Experts of a small language model: 320 GeGLU neurons an expert.
Below are experts of layer 9 (counted from 0) of a mixture-of-experts language model. Rows are named gate (a neuron's input weights, with its number), up (a neuron's input weights, with its number), down (a neuron's output weights, with its number) and show model dimensions 0-159. Each number is 500 + 40 x the weight over its row's rms, rounded and kept within 0 to 999. Numbers have three digits each.
Before each expert's rows: "comes before" lists some tokens at least twice as common just after its tokens as in all text; "comes after" lists some tokens at least twice as common just before its tokens as in all text. This comes from a sample of Wikipedia text that the model never trained on. Tokens count by the router's weight.

# expert 5
comes before: " of", ",", " in", ".", " and", ".\n\n"
comes after: " the", " a", " his", "==", "'s", " The"
gate0:495454534520487487526568508508476419477463555549505537473458530506496446560489440473512534520526431498542503445465515379521505529440554471476562572512490446476552554504496557562545487487431505518442499477452521453476516562496527487549470500529507536523468481534542508449510445543486464488493476468514482500559512474449549528471538539524496455494543506522496507459508487597524481500516488550575492546416415532512618573532531415507478542452512520503554535514509420519457445451481492
up0:545515486497436539468478490495461528523455512503538548530452506538591463442557479499490559441469498532499508442515547444449496449363517516560459469463520518513451502511494496475483499545529485468517505546520480479451459494568558487471415559461487491485620513403494547518478536512562558526437499503488503502514453478491479438529516497515556495471532451475441502527518480520527598531493473543438565601480477443458503450496455502518548474472470441515483492492536468513519545588535506
down0:548508480477503541509436479538504563492493480470518508417581539504495499473528495570488477472528500480494489512475486462503510456530479545541475494517558552476537519552548439497408539579543549453540523376571475545465477469520591514495501483456538495495559515500487517504421535491481512493462548466440587502448434497528515524533484521511533517464461455535486502541527572522426468510450470458576473618525473440554461535552544528488523456522510548502452521491520450558531530438478524
gate1:497525565452547482535532589430502439522439466513434440473541482537431526578488495505452470483469430455495494562491489443562509450512512529463539513458498388475436534481510509570495477509514523498445489494477525528559472473549509459491555527456504523487439439448457543489500527509554475480508460468472440448579485533500533520503557559519545487438543557456509528472476519501473457485512504496481523510496483541470521533499504472590527525417508464557502462553527540596471510396490448
up1:483552599476459460589487540515528448515438558483449508500562482518429548492467527437537527462534453451564498518428489513502517491543499446478557484495524438511555523455519452542486511446538549570482559497482540523555509513564580474519481511448555564468475500473534500464482505500499618468528481506465552436516536519563536466474493467544440506477523493472514556410494562553468459481495528540478499535490496549465452555541529567561515539499495484476531477489541477542491523416462459
down1:508491602508536530557539552491539546520495462466516468538519544478507489493475451519493486634445482514559452540526520545490493521433528497427496432480509519469424514534487520536468518474468505454469528572454515453564512475469493525465431421538480506504427511489513523471541541436574510442497458505473540523510533519508509441451449526424476482505528540500504553568423484540498441515433532540506486557457436512524541508464452425516454542435585509517527472440472483542472495451507461

# expert 11
comes before: " |", "–", ";", ".", " |\n", "0"
comes after: " ", "–", " |", " (", ":", "201"
gate10:483508494521439481427509516447516522505503509478521419523528405499464518484497544438523516472439534435519596550504505503477500486560521490482525584470436540507457457508588532466522513470467450568490480506481515557502437523519520555512524471501477455517599529475488496574465527395542460508488561476533430535480483458526531493478465537481582539486457509519520469502456471533497486508472476463543434509433534470459550460520520477440487445467453526550426459401539489447470454524460541
up10:498528511445445533518498494447538570521520491453510459477527482440468480491477576513511551480530475479497512450528575484469447476524512521529510595447493563436524514435502547589556513438499541571523497511561508508495480522492538455517537509427532466468446498451446492564497533531486534474569470519548530534455522519448539572532568480431542447487493489454472480533527450543535530573483519498487475600475545511545470501500462502558439400546510543421480571487458523530515526487462550
down10:501491461514493455560549480522536518494437532520478504505480575429507541573424503588493427407472486564543490532491451526447488532510511435508506462531490524525419543540566504490567504480459475551467524517527546501407519494553443446558525547531555436523434545549588545471499522502520502502461525526570466493508570451519493469466499495541494457509417541490549436506480478491456552570506465519443513469451520510520458475497478586490538508524506500433460507540497534539505561529536508
gate11:498439606409443588466508491488556483504455483522513487485495512498445447412497482551530460470493471534474592522441533457544474478517478501395554500442455543515480459505444497615484458495463499537495448503500528466505522444549482518506547560495504522539523411469474420487467471482548491465453548466480451554502563497539485521501517511465529497501517539515410473535502496458470506539491571506444522541483457569545517469462475468420491442504511565537437509467505510559524512502493505
up11:546521551555536431528589504547540501470570524470523435512509497546551521478517540513500525445442487524512449499491428543608549453490535408488538534532408558595523463469440492523446524548504437505441525500545523555522503439520453529492531565512475435479459503512500544439501474508536546484576469493481484509452503423556564505520497496508489492440477443497515546432480473524487505496478618504480475543487581561457473489488502488521529472502420489518518501475471532477505530487496499
down11:482535432536528509504493502492520474471472512522560483543570552557487491532565586486508513524532532479581462496421450489498503435557513466557522502490576495521543514562476497560477421515491499468496428505483496515515489435447527470547593537522457433548568508435451495556460500417457428461534555469563524531467456432517546475533491491519510454462473536491485526476507528514540485600504436476515463493513506463428453509502452510443502522528439534458490494447460521432441476479520445

# expert 8
comes before: "201", "200", "202", "199", "198", "197"
comes after: " |", " in", ":", "\"", " September", " July"
gate3:482541465505506507471431515446510489489478546489581481498501481483535517450553470454515500502486462453516535506525540516514447492459481517427471536513539510545462416516432485443490422469479458462525516496427560453437503482518471488535477523523478522500604569524448451492442487458501475509505507536504544447487492550471541496484516535544513562450470603522527421496488457553465526588457554497498544417531440403439396513509488499523535495569585468542495485509500514500565530496538536
up3:470508595511501527447545488504564501430524495569567548530571478496486497409478516434519577538494469501458446484544500456524485544483456458422483496435507499529462514528512486512545463494583469568544497526441458457463568513488607495474508476490545459489512500551545584503516468482484511506509556528520510463429469482466510527430512534540526503528398553558519530540514490513445518510508460502535493481489548493509525579495534545545508542490528523502455477551551501398482541562512428
down3:503494528517504514462509493495521503502474463515555467570490526524501555503495460485449474554515556419562497506538554471515455526543615471504544456483542506520464484468516539463441477488539500568497514482517484474483445444484543536436446505493510527554520400453500487516460487445549524493477542473439426420499562447434455387552472547502501512505521607566480483532497579454482435542494500483506498507467483562507443558515518506517437500527441472507536489420424500467479459532528537
gate4:522489527548485540502491475542493505526483466558521437532575500462483455514567479582523500530469506468527564511474488444461542516485532554509471497470524539492544430489483458486492489503587497523541486524431571418492472495502567540453465453502466531523500547496510515564512556486521533496468505457449514458548598542567526447443503431470563549417482491498524550467491519482474459522416546454558475517516511453559549490432466590528518487451394525464469477510481569520516459434512481
up4:597507493451509476514520449439458488514394523450524497494468466392461405432428492505500525528511504467524527493451495438531464529522554527515470524497483483501485484483461451474535452539472471533500473472471521459436503495432532567472480464491462477474444477528483557434510513530525543561506539457454532504528508541517484504456523463530474512479529437499462544518493558464526512548582504484515470566529531467552446381555531519519473504558451540529625568530479497492505468502431488
down4:460474519501498533506466520497574521478497536515538512506524462480499527534538562482502536437551532513462520538524573508459502500477553506517477497447493549474421445425473504525540468560493441535546432515508503537490450562518396513563534496524538518437504564437528523586464568498431480513518567540521526482517514501464510503515442531528512521488443471468520493503550593525420494430474501541515501515496466477459527422577506604497483430417563488499407534473524529481434488524518481

# expert 3
comes before: " the", " a", " he", " his", " this", " it"
comes after: ".", ",", ".\n\n", " part", "ed", " However"
gate10:510607468535519498471432499496529443530451545548413426506460526409526449508505518558482491437417525448542490480520514500525542512559495560563500494544517516514536455485489475547502450510506538454464585486409543559513520423479479551522589534534487474546557493472476557495488517470534508514550535528497488531566550418538496467450488542499465505451515521550517537472490482446531458435455452539491507466428472515454490471556482529501459499493517509548475497429486515463562499579450510
up10:484486561499606465547556429525431516443483477507505449496548463494444582533523516525487517484506543552548548495460400467474501546497478533513485504555543496524508412507553513468488453499452541517509441446565461500500535489468537512452449533461464503552423524531524474542484559537507458472452562483534569555475505512556487503520547526535469462505513504533447429469535538494442452498510496469523465431552473489521581465540520471479521503506552429528493530495483524570524566585525418
down10:488408565565562491551479512503538549495491461525528533447548464542556529510479480483531504520499493525473556503555517480586467457501454497553513538441464478504491437455492525485491448508500524560569462505453509431560461486453455549482498467466520477500503523494545473475469440550540515610524500467493516540452570442543455569468511580534533503522503506478433485518519557532466476523564504508629450518546513486498584490507511484488493560475485531440539566434466572470507465522559503
gate11:532530592478407479554569491484486468431473464471556502565591516513468531530413497556566490512517455495476468450525510479498511497463484549501460489586487452474519538586422464535529517491516458548489498540492472489514495513484399484573570520449462437542549480472483467513504461552452583479463540499467564510530490444485553571511509518539513449526512558516510526497462504554497408477528546515478489491488534520539451466414520462527513493505525473529474600547481525481496520465511460
up11:599630473479439561496498462439527504440519551467511426541532555558478501443505498571498495515537429539394531498471542427577501515473545521456487530583478480452549444549512496484457500545496497493532548542449486434531509596506565480495528528520501527534437541479482523465513540513526531483498547550470474459515518504466473505470545450505483453541476498450493479518479492542490443520526502479501460422498560539519517474510507537463545537417485509523485470603476517491469525518472447
down11:486518483438514548524484519461462480469501517491578482571549500472515581541427514496475552542525511506488467502485536506488563485540523567551518489519475527548466515462414463435522548496521542452480487514485437508501497477469477476516481473580464493537482440611511492567521604494548543524497509583479510526479470507441483451446504412564473471496563496540514511601472481535446519547560455476552541507492515503447473519417500499562501514494533556469439543452486533437502488587463513

# expert 0
comes before: " ", ":", " D", " C", " M", " W"
comes after: "\n", ")", "1", "0", "2", "3"
gate3:547551548460540564528531565524523478569546516482519559501547486473518467475538450511548488507537501523449564471555465462563475525497485497543509508506438510493563512470551584492521475533478477484566510458509500496489512555494491509509509429472505497466464456521498489419563490425483496505449618485525494638439499468499458472498465525504454566474493472502430512453421491524448474526474504457500516446532468527570457530455506547473601505545487496577557555534551482466551464527534483
up3:498378494534506461573552502420509500558446472498534512513523460583529575571494485533505512518536491490460507471577537474470483517471478415478528474498497503436516474534497499543481458498524539556494533455516443511509491449474510426527462470468469458541499525433491429383522511479527564515501448512485511576446448511470439521503472507465468519455448509458542449516474488496495567501513411483447438460459520516443450534624531493505527500488536487449537514495537512504438569522493504
down3:446578555548517510431461575508504456478470467543416531546439494475475481437531536492470534542455581510446532562466562491525467516463479509490447471475442518499497556469525570517531510519452482549502531523461529557516499557573493514454588486546467508511466519514452509509476407412567487565536550517441515485494513461500493473454490460471520514510504425494493533466525456515494474479445460456560491456465481561515484543460494471539462611521505512459493536547509535479513580556574506
gate4:496442554463527429522516438476465568490446508472505480492574466555505459504421527436494471461534486523521543469493487508504534469506468481487526561469438550507486524566497510476496599501537494509453509520486532496537493480586525469514527539468577541489584539460486474481431507463446505536539522558519470505539450559462451539576509519548576514507543549466512509492496396528532472487571442525560510477551429504485450464523520534607438504491561446523496580491506534513517514438487541
up4:539510507480524487558463522525533496525564504526431495586503491535499507489505485530574492484449496454509475532568524564499511413480540560556476416442550468499530503480551454534527417524492543490558545471434478437487563484445534487451500391510505531444471496471503584516507525459526447563509490483519514473472548457410476502483490521519414501513520479560430475525556543483487571492483455478525461515455517513533544460490476457446483562517532495536463498602454497504542417461465504
down4:561534536530551427494532510557487410436492497497525475562323470466542386494453436553493440554542513446469473542483473539502517576474502519453508522459529531506490456466482477463487488476463484464499507486466579502459563558509503500466505453533591476524554521532524520466486454471452458511458512541525498488485569552488515470451540499469479471481465484469517448542526552499487503538521502542549509525498496438578444460517529477458520485450519464499533506462580514503509463455497434